Below are experts of layer 7 (counted from 0) of a mixture-of-experts language model. Rows are named gate (a neuron's input weights, with its number), up (a neuron's input weights, with its number), down (a neuron's output weights, with its number) and show model dimensions 0-63. Each number is 128 + 24 x the weight over its row's rms, rounded and kept within 0 to 255. Numbers have three digits each.
Before each expert's rows: a language model's description of what the expert responds to; "gets" lists some tokens that make up at least twice as much of what it gets as of all text. This comes from a sample of Wikipedia text that the model never trained on. Tokens count by the router's weight.

# expert 12
Table cells and line breaks
gets: "\n", " ", " 0", " 2", " 1", " 4"
gate0:139137132115133125108154121128172117137181104080110102112136112127127129132133117137088151121088126121139161102098111102129156149172168101119114116159120098119147110132128107093136102129123105
up0:152150087139131100127130151116120128124111082150090153133144127103104112132102134083122094111104131149123128136112123105100107157144175132163116137126135100108071083135119084132106131187135106
down0:125097131139131084115130119128119138135155151159132128124114124122134147152138121137112143152139165133094168122125157076174104130084136133102137156082165114164148116153104133108110142129141158

# expert 9
Prepositions and list values
gets: " of", " and", ",", " a", " to", "|"
gate0:123135148149152122096118141139107120118121131099159116120126164140150121137123128164153140130133093118170140103114059134134107122135112102129111131134132157158094144164111201113155116140132158
up0:127136091127102130135145099134119150129132090113107123133154140147149065106133127110111196119095135157134098138114155128169138143122133090073162127127098137138125119150182132194114128149126157
down0:107174158140099127105158178089174132128151155173107095121126165084128137189123139101104202120135174158148151098122178124199115125098147088138102190157058127138102096170148151141154097116125080

# expert 0
Auxiliaries and subject pronouns
gets: " was", " is", " he", " were", " be", " are"
gate0:127139125132096083161109099077108145145129102145089144126151185130180118115142097149118142134172117139106128087099117155123137123129122132161148130147085116111131113158118111122152149127108155
up0:127156130109131100139113111100117133100118100147095111072127160140167124140115094150124139122163073125133153107094119115133095124122118122110129127117104121150147100160106148128133123139133181
down0:134162136126096135173164127104185117163107112121141124130108124132129099125125125140101137119116129144121136149131083110127139175135125168115108130131120135147150126144108088131127114107171162

# expert 7
Table cell separators
gets: " |", "|", " ", ";", "==", " %"
gate0:109095114149121126135105110147091108157132121132137110118123142134124119113126112134183150075113122131195112108122138135136123113098092142108095124147107142154094143108170075119135108155116043
up0:134132126156051130128084099090077117097133128155126130128122127161132120135157133113128169160136169149149133109130145142175121144174175135116126172147161145116152159109103143134101149109148156
down0:135082133161126114127143126117100123144158164143156104130106139167111134100104138094140132134128155143137165133142128119107096138154121136164065157170127114128140129130115121102161123124108082

# expert 1
Sentence-ending punctuation
gets: "\n", ".", "s.", ").", " but", "es."
gate0:081104130130152172167100146116129067123190101126107119084093131126142129137136137145107107195087105097126130136129152127128145144122118153142141132072123106120132140130132139120125100129097156
up0:156130157079161133145140126136135116140145108165105145123122079151148156139117120155072103181123146149106131123147143133126123168102153129152119217099139106110154152081128120126125124156178134
down0:143135133124130091140197172155128129155082148156123129151162123142116127110111158114180130094132147113104103078123055118151120148086115132125096111105131126144130122113114118158125072115142116

# expert 13
Geographic coordinates
gets: "\n", "-", "°", "′", " km", "4"
gate0:134128107129094104142140124140110130122100153117139150108129147110147092134150119144125132124092143150124116140131105138108140146124118101073108100122089110138116133091074104179139107080122125
up0:080077130143147159179130115092128139131131103082127133117126123166148074204146140123135111133096098079160137135125118145122146138151173131133129131100146128115110121160132114147146135127096113
down0:159142140144121171171158180126148136150111066086110137120133131179174137132119123118147144123107097121181118134104135149104130161139138135141108128132142138132139142176120146124149074121062103

# expert 14
Field labels and punctuation
gets: ":", "-", " as", "=", "|", " -"
gate0:132127129154143139119136122115105119102170122094108091104102110126129113102148094133128118196110138089140148135133124134129167106117104118144131112116130150122129105085137144121158116126075125
up0:129146144124072134069143148134148132131102118143137114080139131143072128076094086202135148139091074122129085124132110123120128153149204151134145137101112129107148130138102116145145145136162142
down0:104110138148123127180104127125071129130116135138125140108127068119190127095106120129138112070129128079095164129191139126123141131139132079134095092119129090158090215127131157158124119122116155

# expert 4
Plural and name endings
gets: "s", "es", "ers", "as", "is", "os"
gate0:095125166106173107111117142121139127140152188126105109087095130101142087116132125130071109124143121135142129124126126113109138154158128108148144119136114147116142170131154138132128111128142148
up0:149134077157128137187148093128099139118114151142125123124134106104141138118101142147128119130123115121162086109145151112180123159143125128117146134078128122125121151120123129128138115084135128
down0:148127104097132122109121089086152075128134127123125148174127119123111150152154090101130116116142168106130104176107045117130130157104128114141107127120098141128148103096116125108051131151102134

# expert 10
Articles and in
gets: " the", " in", " The", " an", "The", " In"
gate0:162111136122161157137132140135107108131102100094175153117127153086167134050143199146113116160144124130149153161106116155094104154108175112124073138109154107120150167116107104168118144114134165
up0:129124118087132134106099132111115142116098096185163087128096116096187150126106136111082132119126097063131126105137150118091139126137130129133146125129128129169163129125155152162136086109146137
down0:129142131163106095140168134145116158083163104125162112104134137135149145151137127135123089164088117108124147051139127146146126125117149164130099109123093184131124120120183095089095132091160124